From a checkpoint of a small mixture-of-experts model trained on Wikipedia.
Experts: 128 experts in each of 8 layers, 32 ReGLU neurons an expert, 4 picks a token, a softmax router.
Below are experts of layer 5 (counted from 0) of a mixture-of-experts language model. Rows are named router (the router's row for the expert), gate (a neuron's input weights, with its number), up (a neuron's input weights, with its number) and show model dimensions 0-127. Each number is 128 + 32 x the weight over its row's rms, rounded and kept within 0 to 255. Numbers have three digits each.
After each expert's rows: "mostly gets" lists some tokens that are sent to it at least half of the time. This comes from a sample of Wikipedia text that the model never trained on.

# expert 58
router:083111092161067127108144125115099158132136155044171184141170115134141127090166091126120159079129101106100113155134107089144127111139129195106087126158154117092131087049127103116184110133124152133118092122127123161123174164179149077146119173096166072107159169135135080147159092103141123135090195104178110174139119167116146087137118137171076139125160139152077144115087095127169113069042
gate0:117125154177126128114080141122069085078161112076172184162161113162115155094143048133145118136121219088149181164126115110119153176127107123134118122139079070078027134137112118127160142136092125127133071157108085139133150046167107133130092145151116100078146077140161140095082133157082093109151119120095144170125083159121134171136124135103167131109132125108127102167096089131176079145128
up0:141111099153120134100151110140135165152142101175091103093104114125110126150139169125113178135087071156087113099154142178136083051125105141149142110162162177126189159141169118102069089122180125123124111121114161101147139192105074151074186123090147156185116098102112121142163134072196162129130130089148142116116198120176184056141119132148079121111151141129119161128171169132043142142168
gate1:152168178168142131122163137184129155189103091118136179116146028112121142152120145106148152185184181136132053112143117063171131137178137157156113163107096130195118107163105083157154184148086118167153099153077168097132134107126176099128149132115116124120156098116128139130084122091131086117196124105114156186136128164111178132103126123100110219116151117135074115107109129099139110108178
up1:131113015132137126128097099128203064120125168116074130121148176114147075089113112113165063080107108117118125131133214156063153124159129141092116117106176084149121096180150172117141139126130071085117160154120116177088120130177134124122133137145161096118110163092114124179124109142130148143108106137157187125133082162154074165157159099127157111130153126098233110115136130123161093144103
mostly gets: " T", " t", "-t", "See", " ship", " z"

# expert 51
router:125135143103148101151151151089102100115089153083159185083139173123126135138173135102131076102140122156150133125163092111085119121162153139130177150181102146179160127085164166083165122113121163134113110146140129117100102126158123140145167158142151103121183205136091130205150126112115163161150188104201187157188142071112152069117113155146082181162137133206157146113171099112149200155125
gate0:123114109139126153130159135120136151167092141076196156119132127091088121139110094102097120144120147126145141048101127129089084151109137194130071151124143175137106132087140081184173125110082103118177149160082145124146075160168113073111154156151120111134201169165105177109093174134081152168134141149121071183112106149121132094168166098070176077134168116174139118082114179135159190099161
up0:107149119139097109070073111120152094194145128140092128144137078171151124117157137155134147147072114143135157218114124101210137092139148122085180083145099096068102130188088122094138142103111114103107116064158116130082143095114118129131124090131118143119049070090150133179184066104115115068117155132128136085149070113133141107111129125140087176117145124049159133116085104124101091132091
gate1:143114104094118120142160094129083128138139120220146141161108148118078097129107157079111135128148111073063102093134098161163116143175118170090121147166147123136122140135107199180117122144150135182127190134131156115151175164139171117163147105115128129114120141130097124166158128138036119134166084085109075169129160159067153093123130128114150126212053103182158139117125128134048138069148
up1:150121157155104162121094144138157121136133090087160101096136123156131135163196098183127132131140117153157134191118188129105145132086122121176197115082082121137117105118153073119117121148153158105122094099109146135109098141161096069071081103171167152116183111104142152103159110123184125110111141134153110129151123087153138139133132143102106116057225194067110082124122152050177104181067
mostly gets: " Q", " Sh", " K", " Z", " Ph", " X"

# expert 3
router:155178116114122088051115139097114122119141114125081139186125118094088104117138128171083147156139069118118095142129113129106063151143132162101084076085088091131142172140119155114122173146124214126173156105104082112084101107127125060080137181158072130116148081107162161153131052145138155100139128155192168070136150124150172105160082102115124099168134133153109149060075102154134121143161
gate0:146068131121172106118091070059140138134107116100155079087153144126101144151102128147130121163088145114160141054160128184113071124118129086111127156149083111185150072221118151118102141130055118188200092165106122115158085095149121067144146118172087159139136111114156148086118134161131172123110070171100123102083145137134163084109161124109140184128165101088135117103145159156114138098092
up0:127151083175069115178174158136142165113145191122064188153151177156136098123150108142098100080185097130089104155099175099145178132093136116162146126135149130107094172098111108110135110154206091109093138098144127132116208149166147175080142153072154071101126155153161095145142105129129126130127188079129072165204139117136080129092065108154135085120101129115116139165140099107115118153151
gate1:169089135199127134172112117120102196138151134183145129080122096115075125121166137164115143121166095103078135069162120181159155151156090153086103146068140152127109145096086148119139175115105101173113107133123174113104151161118094089084171127139166085144068098130144173096177124106083132114093140164106102123118082150117155177115095073144108127176188069106122095149107165090167088188089
up1:091134140113111111104136146163165072144088122097147102185137130170161137135078113077119140135100140150153103209103129081103108116131167112159153115190152125135178127161133129145124104167112110093156148134178126135147098099117134178185112147127080193093178166137096067151078142120152140146162115152152161126155149104109079051159159179141142141068040162118123171115168098147108164061161
mostly gets: "unicip", " resp", "or", " prot", " President", " em"

# expert 76
router:132181146160112087124119123111129154144156121139077179094186178097075123090153153115069108147099118137090124160116152047186145127146171040110183131107137103072133140061161154131112089164115093138153056134134122117154112122150108103160148110136145113147104177149164156190135126130116124121191163127120182098088113142080171116109143119171143112133123166167096129149078049114088150169141
gate1:092157124108146130176153126179109100146117142100175156054121091145135129143144070165110111171102147083096095123052131152151103175153083087113093194141116118089094161042137134123103102183185132150121122124115169153145092150142138070083162127108145139165145120116121106142123167127180156139159125107149159148069091169151137153156107148134151153171155160090092046144110072105086123186164
up1:151099201112132093111137140098143149116110146126084096193102161109107120152136127107180146108131127143154120133149097109119196085168152134126133037117126107175157122180130110101152159092046095079183126138148148083134164102110117154205127146099151114131102111122178186093112117139125104044089132178103127095117139129118150111109177121155119133102066144178145196129151176170126167070135
gate2:156174163132106117153136120127086096119176146130112178128089129130184126097151167081118095129139187216124093144156137112168099119096142158115097106113176157120134119084103081092116121139118085154097085130158175129186175169135031147121098173112131164085089157175158151104127105074095145031119165132099122189160142097129187141139155137108151175119132151092184131118132125165125103115135
up2:122159126130138126137161136133113168096084107122156096132106089068091141083133088150120180133146079044140136089100095134115182147122157128136159104112088113143153142140137145175149165109157132100120162124034154115092074180189160104154110119099137126077124108097153125148069143146178079173138110168096136108157132152188136122122102177140097156221058134147079081109099114085112091153132
mostly gets: " (", " pre", "(", " \\", " ty", "\\"

# expert 124
router:148113083106128116118092100089146158138088126182123136171161148068095084146152105087133111133125133149103093101161097043127106133082160091100102118097112087056169127112167081128165190140172133140086132098099154128092095197178106148148162167124140130093054197105089161138155089112128158127151172137071174142152153111104181137101099094151158147143106122124070081109118158161133107094155
gate0:159118147093127097107141202162170231124119145168144085117134145101164077121126141100102127137091147133194094121140149108116101102182154135083172128111116141162088166118112113169111151140072078133178154172149112041110132121106136073125018111145096123133120131147070098099120114154121073148088125104123101156164109118092158167153126170137139153113172122097100144091109165172125171086127
up0:115091155081105126155155093071099124127115087236161087111138073107098157149132108117120155083124114098082137123128117104113116198116127103182115135147118123156068111080171136146068140139103123095148159112147101147059099169116118137116139161242192104156159118118153140161117094118149130120152184203119170179081128150129115103128158160139137174156174149146151101138120132146101173135122
gate1:075141091061109173089159139137164114143095155160109104118178081142171098125120125093094109146109137137097116092164214101168151127153089135106073209123111132153169150069122172083095116107175125079148137120124147136065124143134114141208119142107126116140119178115170152066121171140124163111089171143153121113100137145167185142127088122129145065097145146075085113171097108149093181132158
up1:144099090145176156126170141090052165100178067100098123147113133137123117135184103183152171188156098142173093179165087131144121172129170070110170118114086131126119099180066133144114188128122118193119101163159088107100094151123053127116100118104122121082108079118104093135107173084173123151134096117122125168139118105149097151111133110149125163162157124156153158090129124165148122090037
mostly gets: " now", " also", " It", " She", " which", " it"

# expert 19
router:151122090185085080149155136097137151096091097084102139072108169080126113117137119162058104192116130086128136137105146097164118114147124151082094078190147089132097098089149197110077137096085074076114107112103136101156145171165130107136097137147133090055085165173121086111128172118164157062145185156152126100131136154171180174112149137164102140178119174144108155133120086122129124151114
gate0:143121131144134118113166090068081119168085179141142165126127065127196129131150082142130099107164188134085147180129081127133174217130177135104129125145174128065052129128124141126156145130123064100121188121114130186156157101134133171170134147166165150074107081132180094121138228144146152156156156137137159175128126127169090135081150136153090114122121107147100155090105132102128099124123
up0:099097104094098134149085106120163139138104091162147103127151167147083119151106164069155173082136084129174076084119154154084092075189106071154115111165060132160209153103137119156090080157146112127107108179148048074138114168132063134091150064119083148157156130124088104112151110083136107133096123116112137088151131108118127143186149117148126111150094158128104092154122117157164199138146
gate1:133105109067126199139084155131155147125098104189093170137120135178160122129170103117121077139134130111113150097132147148153162123108132083137060145210121065154129106126126103136146121112096142114198169141079179149118141103149111104133121114158159099052158112150192167147193137050163125121104156070122112092096117143138156208152125167059147098149151123112171121098111099148114102099099
up1:131185145126153174140149135137117162133115133204096139120130135127168105122171135140090059128090126135121140049068168177150123139114171092160061139205079151167171101127130146130103147156088157151151144175125179121160158114143156093148109131153097117081127088107136153146168140088138135109149232109089111103103140104106156146115190217089147090163118130148125126119152135121140074084105
mostly gets: " work", " film", " end", " sign", " round", " record"

# expert 77
router:053151084156151160107085172116171199122119144123156139109163155125089179139170154140120110103122097130101084173075130074110131131141086163105171078133115105073060122108154146142082130150101129108148121107125173145102178128140123174087136160119168141147181147121144118149086121122136200051116138119165140118143144130129172105159070152217082188065133161149111147131093132157147154126098
gate0:109069137113215093135134188151150151121152128138152138172128125125050157162081135138050148180143137099123130081053166146122140086113107140149171108113137112104146143156163136163096111188115144147121158194138202073132123113086193189098120125126143083128151109188176120105160160151092159084149122091130173116145093133149128145177093135141133134075155109094117149178164144137105132153161
up0:163164177160061137155099068118129117114096150128095117106078114143216120110151152082167141105121094147096112142220080104101089109142142152142136094106135175228157120060092147120102154080127125095125160083186069138162152162127094123144161146115100112125127137120100100139079099134146099158126160184073086118137136121102155102103135145115151099129099122165138076114088152161104122156071
gate1:182129167087129147133101138161166213125098155129068089144102147096097162112085071131111178142086150170118067134121096137121113148121115170151152137142085116094142133101136107095155106130116151123138181149134101116122148143083095071136146108116185152149111171137079107109074202162072177134096151146118085126124192117142100116061088104175093214148109123154144063138091142107121114105166
up1:100110125121168099096095106032090101153142139132125149102127126108147111187179154152129129112154191111122171118145165122112111077137135076091111126144161102134116114143153189135084088135137086091119124124092155135151120139181143195091086154127066098083155065111168085145171065114169104098136126133126149128126057097144151149192116129138177030127161162095138176116130102123105105162156
mostly gets: " st", " St", " rest", " cr", " sc", "St"

# expert 23
router:139073126143168100132182136057106118152106103113090183134090113118134149106142141159157184108095143128151120163183171067175133116176175124069091107151148093141188107100133108176125143129152097077139161059130170142094130132121162120079163102126132128098102089111140131185098102194138159121091104081174154143192138106181110139172137126107126101134154081192119153129135132156176121118052
gate0:139115120099099039195138131161167108071104122102154116104125160125136139154115148178117130072125197102106169149106134114141109146133131134134149144089084148168130159109136145152145126136195109160111133099135170151013151116153200139114091123136090153079154142197132091133140093131123152099123162142065011135107120146137096141120133106196126163125139114132131103109104151181175125105114
up0:115115083070086070157188182137087081145119130120162164088138169169123112130132139154144126126206109146104140107177152121127120142128099095142062189114099099167094168078141134087143153067142097107151090095221156083107122077149180107154098181117171130129133119139135110123171066176089081117150133126150114120093157095108097053131121108111162121092158115161117125151161167160113122114118
gate1:071126136098110169164150158074139152103146090141078091158112151108116143081110157141166147134129110123126153092203139118184117164123130096113110108146088118091089134195071158118127152132084102137138091104166086117139125135116106092178143123065169103078114146133094092130199065156183141128062117108156123134144090118136127135128137183035126096049177149128085111073102141130163154129128
up1:107138105109180141078106057148104088098077102096137131148114115097112156169147162165048107090081102128156156108122162147104180136142167117150102165152148116169127111097099098122102125150142152158149175134132121082120122152108108107162132144120051136135149095080140162171062135148110168132153105191041064126114108060088150115139174153155107118126123075103171111083114105129178109096067
mostly gets: "arl", " Gl", " Phil", "l", " cl", " rece"

# expert 1
router:145089096119048125137155153161072112120119160140068148107141092099105107177190114153088130134105137033126140181100167060150109139098157135138165110151122141128154123120157088181144186136110213193097105171085116148113128118206131121129090177132155112158102131147183096140110115103107100105102127123144165107148145132130130100108122163198093156149089097120131163138094092104111180120076
gate0:174112090121097096181107120081099187186123132101144155091181120183092081179130139168083175153147074131107130147085123156150162167129104129119060085071173095110136148096120165099147151117137157153139135115119171176098105093154111150099136145171170120129168105137147184154126080094136143159089162180123055175146113128156107181053102094105121129112112164072164132159137122102114146121090
up0:099127145128141183098172080168139124070161116134134099176091162082136174131093100095146090096096081119112142081159142109093132073111119138182183132162089193139108061135114065138061135122161139076114100134119135118139201148136172131102121099116159141123061153114115090127145157149099099113194087098100175143059145138101113056176119127118127130154114077172120139094130105113147102151102
gate1:116153112212106162208153129112098162109189138173114173090099121114090133166077111165126194111173063140145129089141164142168152093168184152147122104109122095192090137153129107130100163133140125163098098112080145166097115133123141140144129176063158102103120168154171131102107088123113078142143127169070078134152150136055145101119155117116078160168168115134165090077130122154157118146097
up1:172175185068164159115155132120129189113154141109140110119161191128167105109122093130153096130166115104149139136129140076106121138148094135114077107148149135153145124082166128133130206165168116122192141154062166110162103121126099135110192086117121126117065151083094110179113174105150161146127148153117154156144063108111107146054096146081083164136122116176108154124096110064167130063068
mostly gets: " sub", " top", " well", " some", ";\n", " many"

# expert 37
router:124141115082138101136137085116159154144108146129121193155154135128106105081161119145148084139092106081131141122151144100144095120146157137170102060157178175104102114081123164138117177070111091137130156086101092154123094096140126064157116122132132101122119178082065149164168040114082103150118130115147197123182196127149129093172147101117144166151083196146151081083120114152190126170086
gate0:157110101154157139131146159178116172170122164141131092162195113185107078120146143094117130169083137115165129125119159060130150170115201151091121168172112123061142115138130084135130093087132106128157150094190154069099101163149107155139118122100183129138124088088122124124121140119079053146151089072133134079166085186108066129107150073194147086138116120092095079115142139172140156136120
up0:202098106124154123183157162140130185150125193132147083133150156118129111149114082113117163147138113104204161143129114056078113161149149191113087210187109114053135148082104115155144107076128086147171122100185115093089114113099155093127078115165165090137184134108130099178111143151099121129137135089098114067132130142099129146142171113149124093168098151131189096109139118161089141146147
gate1:142155107151172103127183122121095162093152129150128116096107084151145053105086106164133126140158174136093128108146176151114111125047146180171146093091077105147122113133118098148170169155168171147080140159143107068103103087091110116142108117070074160100069105141173091133150087201150094131105066107108165129119123172141092204131173091109152125136135117098136121151098093062156156154112
up1:137113148111130165125084117112119121140129168110173138180114216145146149151156194090103134070107150111154067110120070135137128093220120071111161108195155156137135104163118179084062125111110128154149114099159171171113127149140121159134177188142140094149121107124078128099127116095084191147151168139156121167126163136117185110168082151111137147107120061146110169136198142164116103131127
mostly gets: " And", " Pat", " Dav", " Part", " Mart", "ss"

# expert 114
router:066133077186126157118160122167129154172105085191109149151097158123090066143117149109146171110134132139114112086164168097143153101095153113174143106146147125131150170113171140138113133123115129108118092114110114131140063137170129175101120133153128094126153142116155107102110148153061168110160140139122130083103167169092106126187131105079173202148098110061101044092103114189068185061115
gate0:119126181063124146136130119152175113110146127117140197139189152116160015109136165113172111112123128157109155178121149080157082142127155136119103113125186094131145099108164121049138147106138092090162207137123136077115161138154143108132189133108118116131126184104118117147068094076187159086102094095130110119143147083149170136153131095116089149116080125126076113123097122088196097089139
up0:171077214109105159095165109127154086115136165101096206080092176134116106110135058083117127116037102132145111139134106108131094119094174182114129080158160119113102074060110054140145161091141117113148151105131132185073171173126095159142083135129142115131079149154084114144154102128156123132103092153161179102176146114122144092087097175176121164140111109139104156144096131112119120119143
gate1:183151106123119122126151143165149175146122168094189144131155091124113117088139098110154141088099145145129059119120187071179107101113146157103060045175104182159113142140092137240096047143094157129123103118132123085063135140131134127078118147135123152103153134142103100067093177079134112139135125122165089136184171118141101144169128142122168149156153122095167123139166087106142103121113
up1:176141111150072129104105109145164161130109144123172146098157081124116121090136105116169121099094138167104086102142186075151105094112165166083076046160153151141108175137100078246119049144114174122119109117157112104084126160123111118078107126122106162098148136118144060066106153061131114119146111116161108138158187113130097107165118125100192149162148119095142157121148092116121106099143
mostly gets: " he", " who", " been", " it", " they", " she"

# expert 40
router:148162128123150074086163130109161093096156120116092152097187116087121095152155086173179087106129108103152146157190088110157136177097153172128149093059130150149117118124097124143152204091098088105162114089102065101159134150191147112199134151137170101083116167129077167090125130098110139084061117090114172111112144145178130107125125176143117133139101182136096153099144105096187157139081
gate0:106123111160145091131096127102141175130164131102115110084125112140145128109116104133034083121094111191175147122128107166116139139071101163112132071122091116070112153175053151152113114098083130140138158142163061110131048134164161138056137101094082106123104153118133156102090090160168091165085149164129109113138050150139146108130146100092087169141151166172124108083110073126186129163139
up0:059075113114134199128145130111132173106129120104138186131122107116144153114123154184103133124097070168169176161147123089105084160089122091184180120052151108097177183171113098143115079092067112204120132087088156097125108151106166163153155121107132132124140140122150158163147109137095082163145169088172096162179085172105109094086104173115122150140159154122115141131120144129156078186112
gate1:182111072141113107153085118180145094109159152108069137154160147087140123138066108108118150165169197156195118147112077097108104115150154131120120148129105196129121125136147163121111108079142094152170094172162162121150119136123111153174157093114163118114156098079141110140120140088119144182092246124151151120136102110157067192130123137124173145153080158165154117111104126057075137114086
up1:097112167123118141114176121116099141139160115122223100119131083199140105140176150128155123085099094123100142071172165166088093153138167114114145128130191097144118145134116080178162155140107152102104161141094122125106143118181132153095076152159093116196132120164133171100110118140174138106155068127163130112164169096098171094151115136114100130088206104113154169186162171152199135150191
mostly gets: " En", " Will", " en", "ath", "unn", " Mc"

# expert 63
router:209152098113137132087138114141116119052089158157167112177136177075064122057112132123153091110089177120132115103167130109106150165113124110183121139124101163152178117095108076081112140151126168164085160143176155170136117164170118140173116165124151098123089175138136154068097104143119186141141119132116156170110160091090171070104148112104102088074085117107053133095099122111122130085146
gate0:157100056119165135085138105102123115126135085125163105116166179115204120209146147128122134097085167097085120104150119141088156114105138148133162089078135118120122142162147123090100175142072118151134090118124076081141123003149122167092148131081116136166133189170144105138097080120171148131106119085120120132128191124106097111059081148129120118150076066126105128146088115133172123094112
up0:125171172096130128155129109157104129120133099171181113145092086170085156130118124165142104155117142156117114150144216067144152108111175181159109103131120109131106131121133144121137182125162128151136080154187178166107124146082105165123116088145131078072116180112087181131163162149214186105156137136087157172101072112165163122089140118096040109153148152103191132115144079126131099092140
gate1:169094148147118054102125095110095146068144106154122121140144144081148153127099180117170140055149112143133102100115120185144189118088186158173201115112148146126120172161087178084133158136145127122093143094117069077166156125156160180093125151150066085110143130179141177115136066094109122138111101152104132102119123118110114198116170145092114163178124085142088105137154175149168073134107
up1:148116178151111096154128077142118101127131071182107105106137162065127162116128147112218135086133141173126093086096131169163145086127134081177166105080191118108103150164103164125176164121114112075107109163103115129164170125126172129103142142134109081057099117124133182090144066099109136170124145138130121100106130122129083145084203185103105151134085106128103045105140181097140134094132
mostly gets: "),", "\",", ".,", ",", ");", " and"

# expert 15
router:100147107113142126105148132117139091146113163124103121105148170067065133152135155141131081104152133140145128122104110061155182164179113110103153116078172157137134171080141200089115136090153140115160113106152139104133121104169155154119200089122080120132144131120155164126161060093117145166165124072192164171202198122142129131167133179178139123080064135124078125127123115162118207152108
gate0:183057115136186177130077058109095158084155149123155070166168093099084165092128130169149141148150085167147092145126131159200132143133151105096103109121139121130110127165085116129135137178120136180121112142053161104129070117132147162065158114167161133123104129073091155103134121065148150082110150176102086094114171102192127129132153136157181136076126138075114151111149131132088160097147
up0:074217116135063107131131185138133071116132104132103171105083144182091105126129183021145117061096163097111158122104102070149102102093152125111105136087086141108127119132129121154097114111102105106156119139180109148126137108156109132146179190125133115145157103188142134141086130173164079114182120101132158178140122170127170140133147150063077089138143144176110106127155124184148110139086
gate1:140129144165131133137113149085127146127197166146169145179131139085111106129132129160144059133120150149096136133114111165138104148168078102075112101139114141129105096183114165143081082155055196101175114082209165078150168099128095155141166144098121134058113079135109098166167070046099150072119109163111098149117061165119136162133115143128132160141129122101111163163163144176120094141138
up1:144107168117173154128163149114123158150092070128122127183174113158135143156166108104086123091118039139137117104121075163131164151082092111137141127170145138109097068147150196105153136122086108123111200153065113140123088083147171116131131181130124120144122194060122073110138146138164104112204109120114187101142135090120133107129211138148066117140101129151126104118138155058168123117172
mostly gets: " Sw", "″", " Mo", "w", " K", " Gu"

# expert 70
router:086114111119173112093136132132069086154108182140131162146158159128077151105150138133133084141091163126162071121167140108119080113156156086087106082179077060195134119096140139104064135158140170065158101126138139111091136143116090125112158166155154087106122115162116131155073063154184090146078098165160173100136150077103146138114150104168135159092124176172102144180152105145149149071092
gate0:082120150140129132183160100169140135126147141097107083146127118126136209145159114113115128115112186118207074109151138100191195112046101115112078134151127133128141185127138201154105094168086081062118135115119109116139153139122102057141135126124077157075161132123122093114131140149092151081137061198121133132107134103175096183154114154077156180151156134142166145130089123139161142097108
up0:147107151101108075118096182168088134119087176110158180151201109132105111159069126108117115109164133182086148142056144140095087104153070127129170130152145098121123105117155114132126136177138169121105128113132078128148107084140146138123123188073155113137127165212170155116093070118164069153105178121125123165145109144158160036126122189092101120110135105121168097121081179159136084142121
gate1:116196156082115102082135145147117133106126132161195084100145098084093087116135159082131152112116130195180125094133142101125148149128128170127161114133111115100101106113106128168167091119152135117169161169119154124142116100074098140125131138114140138095178156098155162066108090122098114155181199160058130111119142094154198178117203097128074123133139213083112063144122141180157108106089
up1:131038075148122085171154120116132171138138075114113178156066103099132134109093084119115088166135122110070125117122073192179103133119111106128115156143130170130169139107176162124127132132074101111148133116131127130125142177145170105136108082163144136163051081132098117153116157116201158111101079059165116149106120142152114087192108187142178142158110047136147152121183166110113121137127
mostly gets: " loc", " H", " h", "istor", " L", "use"

# expert 119
router:148150072158085178148163147125200130121145111201132124140134095148114088107108084110146094159153142168156162139170147119174071098095146047045165142129140129082146140077153104112100148075074097094168059102114111076102181133114128111143104151105090120154107117205159143125139124100097109175105171124147133156126087147096148101156085147117114123142104146122183176148100101116093170086124
gate0:160157145115121075178119106173123146095152146114136072128101121143125103134165134094061119137137098234143155128101093108159152157172166109108067112150186113123184121096033150148148117103127087081106151142144106112101117091156143111118139132161101129114140143134075141140124130091199061147117113103100059061121066110142171112145104085171105107102125149151143114147186111095103177113152
up0:070154182108139115177110173072170114123105084124152095131124121149179122185083106195153131138130115179161113070135146177118113077132146174160127157099120141088117098118166128083135173133092137132160146088140080190136123160109141092180086166100072185148128120171108141130201130141132136130153100104178111145161108189139055114156173162099107074142147110152156088121097146167125102169146
gate1:172136059120086174136102146146100130147185114105165075111078156077163179129099144099080116160177114085136113049146134133093135128098148100198157151181126106168125181096143173120160202116124132103142117149165120103141142186086151200175091156198169163134126137135114129116155095115162088136114110102150139107092151120124138148150195120178137154146151196100140146139113159155121101126095
up1:142076161172117113106174105122108166115103144167112188128194088144107125183145079147104157107140127149111115129055086121207093187145078186092108109114122165134078077153156096121077092095112188166135130118098086160112122068134130114107178145070111112163114123129171139140094136148091179131128062112104092193160119146158142124137072120094133099106127087143086161127148107123160138109163
mostly gets: ".\n\n", "\n\n", " |\n\n", "==\n\n", "===\n", ")\n\n"

# expert 32
router:071076130092115145088118092084090100189127146127054120156178107077139150159146154165186128081096094083149121154169119118115130151169168073123163116124102101163109125097101091128142100115155149151191146129104107108081090098176094163137185156174131135099150148115077160138076074188159131098082091104170186134155142094130124117094102119117142145074130096115064125110113132095166143107079
gate0:164136079094128039108047163143097081131153195092163116117093068106146140185115121170128138114098171124164172110099079121107166141154093099121119126159098127130088134128140156135125161098131094109157114145150120101155087104164097151207131102157075114095126083050109158106144118159156110109187119116117121189161041198134110163138077145136132161125149138110121126158115107095131170138125
up0:115134092055146088180119117118103080171159168144111135094149070105108155109066111156127125151140148090148186085109084139097167145092062112055178098138141130162104075115172183084184109169137130085140111083076074149134146091145148130139198155149148130100106151139110136111143105094098120154135133144164057174171089136144120125128102115128159150149140182104099103149124109127135138082202
gate1:134097145168169152147072148136129145161076089173081159153107157089157132170153100193089148176120135160086130077153145114108152114184141170101159087092217161169152082166089138116105092093142111163093174143051111123087126131136144149110144129141144152198108132136161157154119110126113173140154105140134109159119145104119066136126099108146072086112176104133174073199122147085148167117124
up1:125148168143088128072143123117173126105122128115042100157075164172163077077159126153109097143181165100128116167152128104112139127073174182133099204107153120150130132113151095171121195080116058166160102145147134114116123094202173124117119103116089151157149111180095132156120143116103120098177104130220090151133099138149124122145084110093130134117139148127117163135042146115111078097146
mostly gets: " und", "ne", " We", "che"

# expert 87
router:189143129093077187146143116170200118141160141104138109184145120145096108138112132101100122188092126115144112111191080118117084103082147133092124124125107106081166066112148099170122168051075176116150104116129148092102164125132131096136114135130134086176096195106183075193113138090108083156162171100184139121133122129120116133134156130136099132091160141164140190172103159057106161114105
gate0:126113146100140146139179136168132200169181117149133134173123122166190053098119164166103119158118118163124207162144130127150103110096128102154125143105112104185078088121139145126077156140113071150091091094070092070108089177117173102093131172192176097117147107154119180181127077098120103079140109146159147172134090120134174134140133102098075116152165138122164097127140153115174088085134
up0:111183151138126121154160173124173171138176086153187197199083122144158127113076120155095132148161109128138202109124150169136111170109123082086158118125127168171134112151149163130098113179110140178067173122157101073082129113118170145121173158198123103099126097184119088133072117086115131162155134178127109155162183116102129180114105120118058112123112186115154130114108124156149078122130
gate1:076074158155112134157135143120121092164125141123128079113131171166140104080134082109117120146129156114109148086114112145080168092153201126139136067093149112124207128058081189126090152124143072108116072181114098145152156175164132128166127080066075143206141136083151076119128123123155118114120133100133123140159125105075085142120110144106099095152167068111166145090169155123102095110188
up1:090081108101120134085164116113156117128117069141100145130156076171129097142161101075116087125082168130098147149138166163134147147174162094091143127113092196100117122081121150038116154135162072146120127193128128163160140175102128121114147097107129188146150119106185068117087144101108087124143091094153138184114110149110079120114111185149044102173134108140063141107135121144195177124142
mostly gets: "|\n", "|---|\n", ".\n", "\n", ";\n", ")\n"

# expert 110
router:070130145107152126135120175127173114130101135162150143126147109088160144138129165132096143127151126129152117142155154087120088086140099109119169068154142036111092149154185120153077138112089169137127067103148133129127086193171137117162111142150150085117159149133107137119078082139188109052113124159169110089153101208170163074151087178108112111170111148111062202137105123151174132165101
gate0:105154154129207147136119145074122111116185150104108109127144133117157078141133170115167115136140110169074143192162132191111162147101142154170044056088149086119097121115083120143112139140100100137103091168117164132139166191113133115079111117130148139164160148146073104118128124183111114072175165104081070100101096105126146143122117086110134214212111135156145134112131175110161104127164
up0:111175167130137173145095085181127103100188089137150089112193118121153123129106118133135109151121127149077116158124157170139102206106148173169101075117144107138169108158122126151138111060070140138135132165126128144127143147181126102098138112149099124135189088102047155061139131122122096045084148187132134132088096135144102121169077125128104148084167083131188187109194163134153140140111
gate1:105150120129112088142070137100134161133065148075180094084112156113156097191142152078171166129114164108109135133107124130126105114103121063137117076122145092088124136194115147107103115100128108175134099129135098099173115111118098096098088137117119164161164141094145183081078185172200164139152120065121135108104196144137085153152096119152124107229144121125118102158171074105140191129135
up1:057169140145150110123125158157114139164120098106204076118126137145118074177167149110199146124168145191142123123096115136171140122133100165135126115195141158106138127124098154126149105165131105145187085176066124160113096165168140151158119066145077194063133096108129134109135139086162119177151115100168178143119151171129106169137140131121098175204126095083080099154112077113138154172136
mostly gets: " go", " bus", " imp", " war", " long", " cap"

# expert 5
router:098166127115144098119155129146093142137167126079141145075137133094153132118127119088094088080128112088116124131184178117135133101113152114171109044097125083170149075079178136176160159105106074129103130097103069108078152138153152093110179137118092187147152192172092196159097109176148145135136117095173145101124163091204153150160130165118083123159154153181116123092139138162173157141088
gate0:128091133144097095145163092103144138129163124107154146152147172153141162126132070118122110130153129095125135197146107168088088153162148094148162138148145075129102096138119151103097148095162115151104150121170162100180066102081133197110157163158022143137075126072160182109141079138075141152125119153148111174140115079133102126115067134070129060171148191111166086096098113142088157135112
up0:119105146116110111097124138102138148109122120126179176090099141130199127154152119166107112152132098094152120134179087113097079131137154091186186106097143084130115104140131136106130091085166121112156203082159129148184059136121145136097072142150074094121097155078156179085148051131116119109134119155142072107128150119160074120047092189086162122152151198099153127123123096113104167116077
gate1:118077122096166111174143121102176141182154137116162126111099112150107198126105168131139164081156153089159120165160098106129150122118060121089134154155170150185180179167175156140093118172116073107089098150117071157086113160095097183103138066128133096153144132098142120093111112211117100177138131133208084148085176095104122184120170105108158152126150154135121086140131142098129129075124
up1:114129131052119120167140097118153114181164131145116135109076135138111150175119165098143145050150160106140123144108139126108173163120066091090119176133105127186176154136172137136084141124046107129155183177194074139115089179123085168108130069091148112184138172120160091112128126153101160129146127166198117143080170093140142200133155125143177152130131180136126110120171118136166118117087
mostly gets: " Phil", " Dav", " Hall", " Le", " rest", " Will"